python train.py --n_layer=13 --activation="swiglu" --routed_scale=1.0 --lr_router=0.000967 --vocab_size=26014 --batch_tokens=65536
Below are experts of layer 2 (counted from 0) of a mixture-of-experts language model. Rows are named gate (a neuron's input weights, with its number), up (a neuron's input weights, with its number), down (a neuron's output weights, with its number) and show model dimensions 112-223. Each number is 500 + 25 x the weight over its row's rms, rounded and kept within 0 to 999. Numbers have three digits each.
Before each expert's rows: "mostly gets" lists some tokens that are sent to it at least half of the time; "raises" lists some tokens whose logits its average output raises strongly, later layers aside. This comes from a sample of Wikipedia text that the model never trained on.

# expert 12
mostly gets: "ath", " Hall", "’", " father", "ong", " back"
raises: "s", "ing", "i", "ed", "a", "y"
gate0:519580515495528501474510490535533494539499545523511525529521504544499500465435460495502504518475515507513452500550528490470507504493499526498498503505490521489528509451554470476512499491501520535522474502525466489532512525512478484465485493479501508516485496467496510538482499497460510550498517495566531542474491469518486539467495472521
up0:529552495475496489446477484528526480529503536531496541511507520532520473473474511525523504490452513505504474487499511496463524484493515512486501534507488512478503482468521466476474474495519546512531501528493486475488512520489495521494514500475499478522515505447478500558462512520478505579518535481532521531479492495512456510453482501518
down0:493528506537521494510478495463522512518476500562486550486478490514505535526448461491499538472539500533516502528518553515471483517502499530513489548451487474489494487480456519517440515533475479514504473525512540513477493510486509531479491512522551520491473505546474540527573503501482510524486488488482536486490502513526485512536484478498

# expert 31
mostly gets: " •;", " Died", " Coordinates", " Genus", " al", " Species"
raises: ".", "-", " on"
gate0:491486497521557490507503474517495515497489516490447458499508485513516530460508533508502505513456501482454491500516513515486461500474495492470512511501488502493480500487527480471495491530513453482538529506480506507456559502465519495545470469487523515495507510466429499487499576510496504498493525458527492496508491511526465552475513471533
up0:473467531486420480521521546458512525512519446530498527524523495494494455528530486501527493531498547489536538541479482508477542509534489498529473534536527506488462483486511500500504504496494510478481466492514497494526487508489502469468496488486522519474497497497529498496505419518523483497490467560495516485484487496495539461518486509509
down0:501484477526424472523501469505479534492555438510491548524517502507492523523515514487478511560472511489503530512506502469486528493487521505504511477502478511539495480472435514495479504502550488526503475515503477487521480523528431470505536506468490511493457514526500469452500451479517485456516490534548502461495519527461489513456518491541

# expert 47
mostly gets: "\",", "',", " published", " released", " include", " appeared"
raises: "}", "\n", " above"
gate0:499474539483487508508477523522509508513505515538466511551505511448489523452525509482518539502448501485460507510510454496492502444481493506529526505532509465529457523500535518509457469487529513509507493491533547519527495493503495507473505516503476517485500486471482493520474476470491514505480503481495516536535501536521471492527520524497
up0:499516455538489518491521487459489506522495495476538486445476506537507470554494475513474503520520483495555522499479512537502504557514516481483505508499491514477513522504461468485520520516464534504522503507494510502507503499514492490531499479478510490512502500510513505472503518516486477498490496502496508458457510479491515529469482462497
down0:472494550493518469530504523500562511499461518467464500524503482477478514539466516504535477469482531485484506507509502517533493524475491531511501507495515520487504464461501523519545502525499476504484519490491505507499482487501490514535513499531510506456534504473480511488490514516526480472483480496491498537519482499527508475439464467495

# expert 40
mostly gets: "ard", "er", "ino", "ug", "in", "ta"
raises: "O", "e", "On"
gate0:523516507517499450498498453511482503507455496548521527483516525460520543501517507476499498518542485518473545534485478471508494492502519550504543491489545482490509478501485515482527526507515498497499478508465451479517510479553528503487517444482472493529497500478459482466507520451497515463511503499455520492475520586496489456493511513487
up0:511507492494471494525465456472525493541526526516509534491464490513479490508485473503475495519500504473485555502475523482502497509492487477547513571482494532527491532538498508470514495446502487513489470506470481508522477474515526486499495506506449447530503496540473476551495469478477496508517488533495539487460558490487543539495492541481
down0:462465485510489468489482494553460500514486513496500487518490483468508496490481476500467476499462474526504500505467479480490505527490501523489500546519502489487510481503515525498490549505478493473516517462531499477492506502500516496517506487547461493497512457561502532474498521470471517466441504458460486495493490495512510527491542508517

# expert 13
mostly gets: " song", " album", " law", " father", " city", " story"
raises: "-", " (", "\n", " in", ".", ";"
gate0:448478511487543520503489495451513523508511485557539506524487510549535503510501491482490512502522504501543524486492489499479501518499523513515494466519540452511524490490510507452498504488470517506514542453520486435541463520529498525508500443536505504476511493474526500502504487510526485499474516471466548514520449498510545506489514478482
up0:483501491508534532482483509474511510489496491532520502495488518536540506501479506504480517503522483532544512500472443492488489464501511498497524457535539430514513466493501507461470517497466513500509551445479475466542455506507485537502507469516511523525495498460524514519483487503505471518455501496458553502520458541531489503474541474486
down0:505468520486546467466497472502470480495510498549513518518482519521510529474541549499483471490544484499522494524482495519521500542496525471491485468512516494506522495510483477517479515496465477476499520468506478468508497516513488513547504520558508494462523492511540472535488490509550499536487524487528479532528495501523536516496513484481

# expert 4
mostly gets: "\n", " pre", "=", "\n\n", " En", " Clade"
raises: ".", ",", " (", " and", " the", " in"
gate0:463508531523476510481531518499516481429473486464566435502499528508466511522528504533519502490498518488572486512494507453503493503536496543530509514516503491533509480493507553468503485498507480514466527471476479501452529520458528456490510507505512481557506517469497509476521524471513502498531532499537452473517483493470464538494501520547
up0:496486523504465523488532514528502495453482501498532464508466494512479549536483483530497462484490511515527485463489516432520471509538497507502528537472535499525518461484495510474453488513514486522488484489463450513453550559481533456559464494500484491518523526488533466479486504494503488465514509471499403474522485502474484514512497499507
down0:479479536518471507477497501477488474530449514482482533492512474527534522481494522477478529499505436467442529487498466492494504492498492495500479512519514512512495530499500465454550481501515484516500548510494498490523484492471517510492521464538511459483543492452521453538533479514499473535525449494541459496500453519514477492472487525490

# expert 17
mostly gets: "are", "aj", " you", "ari", "uj", "ique"
raises: " a", " P", ":"
gate0:491534497509538481467502539511524481500509526518521451478467453510539489501499549497532517480492510493477469486470494454493476517457495441525486471510524505487507517544511519499526496490481469524553523531538496547495495466537504472528514513482451422492559527511503526468513494482478459499503489500508510489491483477469472538483471537545
up0:480494488464457489497492468464474507507496533486488510490500545473462502500512462501487482543514506500515516503520514546488523521532516558459513537484468454518488486473484475520465476508516504490460460497457508462498500546473493509480481505507555544495443467506504495541498515534533570503520519497477489512494529534542516445507506483463
down0:534497489505509514487514530525444489545471473492563451506489466515507528469533435490487548522503528506474523530461478486454483479496483541510546483503514460527515492453518472522472493507499468487493494489489485512486465501459504477507487519497540506508496579509519514493490486492521478480508501471491542532503525480506468526507497456484

# expert 29
mostly gets: " football", " Association", " kg", " League", " •;", " Society"
raises: "-", " |", " (", " of", " in", "i"
gate0:535463448497537489508488443538457512492452550476493500508485522514503482477461499451462489541482514524517506490484501454461551507466504509489481465485478508491493500513520510482540488489473484482494501533526465470496480502454521487498504487485487485487526516476467479503493479510508487468527536511511526508495513546482495485470506487494
up0:470481508507521488495474473455491510543509520517500485532499505479482497513527579509513491522498496522507523509506495513510531461522495501509544466489510492485479466473463469489518534493499500510479510470483547523462476473512471493456487534502494523496503517512520500493438485454481517490492461504493476459461486508490485556476521491465
down0:491496510561496513544512516461528507529529490540502478542483510464506543488545532544511526498487483531466465530451478557521471512468539487526527476508515488487536484481512495501481480493507517505489531502478505535449471475477484491509424446502476497495500481545520533498498498471488476550512497496484492486475480466501517501467476500493

# expert 24
mostly gets: " be", " ARG", "us", "ji", " —;", " Bell"
raises: "h", "ement", "ef"
gate0:496524506444523522480457499470468496521467518462493489523518502520516488510499498522459467471558511493483451504503488490511526471488494473516476466517567497474504497493473479493472528522448469549487507512527526484500441464492494486475537484468486486501467486480494545482512475512476539522496521540500483491512524540553522489526538492489
up0:534514482463493500489491437511481507530506510501482506488526505517495480458532482510468519511510480498524466452522531528467494480506504492481497482529505501473496523529513462535516515517526480538451525479522520474473478516504522490517504541504497535492470542503466483518484543510513511528487479512489492504485551549475497497495512536510
down0:517476521505494489490499490467526467514475498483471503535478478511527456482501520460503494528476483471457521479521456484491451478551474507496550449493523542532468528480515498513545454513508517490485519495525456496494467523489483516487486499463556496477529511515485509514517479501508529536517510507525476497476519511482502525471481553542

# expert 15
mostly gets: " man", " •;", " long", " light", " way", " self"
raises: ".", " in", ","
gate0:494451502482464498515506505497512511496498510516502459528499492465482489527515479533478552539489505474504451469525511477495502467524508552570519488520491525510489489504487493493525510520465539477488516448485457476514514497538481474497527474489459508525486467462513539491510504514442492520551513484528488500506494465528500488499487532513
up0:513464479486471515467490506502524535495509541457470509491500491476502511485500494509485543462488488443493499489531499475493492490509503536530497520518528496453484465508497524514520451510495486525500535490485503510488499511466507498519529491548548461516488474476491505514524511510476485500514519495532512536513548488477521478515490538495
down0:522486465533455511494500442509494459489522543499470533513538474550477541466487528491486546515518511505511464514523503498509524532505477517493525490459463462508468510474494516524525489495492509485496478472507484507490495527469538542513498542529530522435508496506504533518494541492472512537532472501475513541520471502551531467493511558483

# expert 30
mostly gets: " RAF", " Sqn", " kg", " AUS", " these", " GER"
raises: ".", " (\"", "up"
gate0:522514491504535490531507479514463492470496552532478512497486540513481524503495505505541508460483472490465493496507556453531491522485483499486523487504525535468507483526481531472469487533502529538487527544494526506538533535499488498486522506479507450449486468497484477480502493479479479521499511534462485537503547491444494509514487555539
up0:481524511476491521522503464532529530479497552529490502492522512543499541449533501521502515481497483495471504508509516530502514548503484479524495478486512509487528491525474517482477494452473529477510537503516493462510520526514509461491501497505492467508480476484527481506518506507494548451439523488478454525500503505453479473490512506526
down0:518466477470509521481490484504520486495495469504488472494525479508552471523516447534499466521502531476522483525510506499505492532501484494476520508523467487508469492501502523521514496502463498493481508503501501520489494503464494495483512462488517480543496533549494468513469480448470521499504498486568559505515506536467515501513514518525

# expert 6
mostly gets: " music", " public", " Air", " city", " car", " football"
raises: "-", ":", ",", " (", ".", ";"
gate0:474510486486488527526486477533427523509523485513476483475511511479497498497498472524530484541552485499519473475490488502516464556546494476536494490529529494472519503503496534514525497514491455509490436480461466444554510519484509480483497537472533499528502515513498474510477499467479514500509484513501515517498513524475532512513480472489
up0:476500471490478516504488482517443519506517488494460476482512503499501501495507467519538482528530490475498457492472483509530468524541506458520509492529512490482506510525501518503530504514488458506493455481452481449559511505466506494502510541478530503527508515508502482504477511460476515515494489513492508543496506548450516505495474474489
down0:469507497501522529469482535513484511513563503509459493522530516520515484506501499492472505520532519472517484503443451493479475528532536500515490516501452541457531514501502520569482495516487477501480504525482474485526534520490527496478511507481568456503544490526470439543514495468476443495500537506505470537526519479502546492500519503443

# expert 14
mostly gets: " six", "ut", "ang", " this", " no", "ron"
raises: " defeated", " ran", " told", " represented"
gate0:497474472473558506451505497453472509486484508518508494527507502533514523461507486528510480498531481518485517500495454531463475475448495470503484492540510509510517540477474489481509498467443541482512507532448502463498503502512446557488483487561496531544482561492456519475481493516508508493467448498524484545489490465556531480518500470452
up0:543473541514487525567474491494511496455509504518460470478491487472496509523480508442503504492478511475461504491506512477574533527554468535524499521479498494475466505497509534528519528495509506555487510466509499515494480535504527482495528472459443451464517476489493521499527485508491461487526544508529512452522496536425508514473475522559
down0:508454511483492513504545474501486482530523488488493478522491508468497510543522515515473518522443519504485490489520522528471508484503483503516509495488470530497484494530498505490482520505506479526549515453493537440523460477454470532498475531490456499480473479499496498492462506518483479556536481513532521468501485451515523517525540499551

# expert 7
mostly gets: " each", " both", "mathbf", " they", " They", "’"
raises: "=", "Scientific", "==="
gate0:496522486457523483506492530533504484514474530530524499472507498491514496505487460517504520520487485519472484505480506490500438487484507541489492531524482546540466527525537496491560439460521511513517494493492474518485510487531506489484485467499484493484472487478517452474482505498480543470523530536463468533525526492491476487513485529453
up0:461485522513493506491490528505516512506518499498531504495495505505481507503496485531403531473510535456490500511507516528578457522555499459475477494516492524489484512489511494520514426495527514467475542480504504520509495496515513461483533494528474545512532548484498489503494491492540542498503517526497479495514553467502469518495489544510
down0:477501482522487513475488486502438526469486472540515498484501475492502490514521492529496539506509521508479507537496521487541520520467512485516506496524559509500490535484527518494525516569469500487519538521541531474557505508490486442476467497481484496507558531505514511521486489543537482485522497471547536498518523488500491527491492482532

# expert 11
mostly gets: " In", "In", " after", " up", " during", " over"
raises: " the", " a", " all"
gate0:516517508441461468523524497520504503475527475490542484487518476443516478494488494461525524495508478500464475450531513478513467517514501485499521461522518486495496522509492534506491511494509538489490505506499503487496511462489547506540509527466534532483508502500457520463485500514474473531478494493495511528514498479495475522482503490578
up0:474484496484519493479454500498529521497459479515542490530524497486500502482483482489519489520489538502507525532505436484489503462526511484484514484493499527514519490507510527505505517508480493522474484468510489518502490520511484481476507475537465466515496492479498500525521507490543517502485488491486463500482514494503475490553466527489
down0:477505512428520526473495469517523465488532513465525494541516474477525562457488528523552502492513527457486510490514479497488471493507489501471523498486495481510531511521502508492534542470516491529490457469492520543482460510516468494542489504525504466498526506526527491510484485498474509438442452520496518544493517503497486510480520489496

# expert 18
mostly gets: "id", " ;", "34", " UTC", "son", "pe"
raises: "ime", " format", "if", " event"
gate0:475472485477500528455519516487474508467514515496475491503525424539518477446517475483499528469526430496502478446515430510508481465517483474542487464462500483511487501494520508510510508507483443456478487504483440496502519500493501492471547510509484540506530480467502510517464504487505441484551469497503491511486518508486479516505512508457
up0:445491472442473544511486499548466539494515550492477499459493480463471502499529476458501460511473507499460516458510496503524493477497481501492495492504487516489524541472468516469482464505491500499496475539481513510522519511522489512494535522498485471490545518477542485494482544521486482470512512536464460526480497537491514498467495498490
down0:478480493490505539539537445535515509432523544544510479514494472516547501517502466501474495508407544467471481561531451490533480473507520467488486514494505527494497478519501567526531500475509513509475505507496499490484507502493536583489503512464534551505524523510527534510492521500522505501465527532498502516493541494495485497477485500480

# expert 23
mostly gets: " Party", " University", " city", " station", " District", " government"
raises: " of", " for", " ("
gate0:517508506487532466462503491515475500533481545522502512519486484496518485461476491478470500483479526444522498506544541446507517486486510536499522472490529479498530504494495495510477537500468504455467501531468505474477504484517513514500492500506484506496406492506534578520533463520536518492489529497457521481485507487495521506521493517475
up0:521494490470473482519473519499482479538500459479476519502534476488487471490504480485552470468499491445471459518504488470473503520501542475518554556517488478482537517503484477473469499490521470471502527524512480456499509507481513489508501501447513504469446543527496500524515526508499515542539513522501515480482499518463492534510512516476
down0:507515471500497484509492464504494482440500495475477502524499488538521534513532533545543548497509488517432544463496500525482489474485500523464481479489487474522489496525489502502488516516509545540470518488498486502497474523478486447505488477498481516512528475497515495484488495494502487474515471459541495461545527514523487526505497499487

# expert 32
mostly gets: "$", " president", " Georgia", " US", "ini", "li"
raises: "ist", "ald", "-"
gate0:518483507531474487487537540497498550521468500447529483482547461461469494490493484491471495491511497486535480475506490499528495507451464508495528482498451529499528543494511476518471501486478482508512504462460482491487484485513478481458544479460486531476496502532492530474504450531508519523526503502477486482523526472499475508503489480515
up0:484490531475527483500518477500463484463537547513489502511487475451514521484547515486495502503523454564487530453547469497485500479482501496463468530446513498501493493504483516499500524472456513512479496503516507513506505499465508557507473504503470471514506510485489548506481477489487475496446477522537525476487510534489511538489480508477
down0:510481485460515493527534476583502490499486525474452487513519494498527516505521493508537499507480491525509499490544558502464493541511520501503474541478472479534483462487527499481484516500488498496491477502534498501483449471502512522500479487487508486537486494522513506524481488543489536546477483476531572487457536520513505495471493498522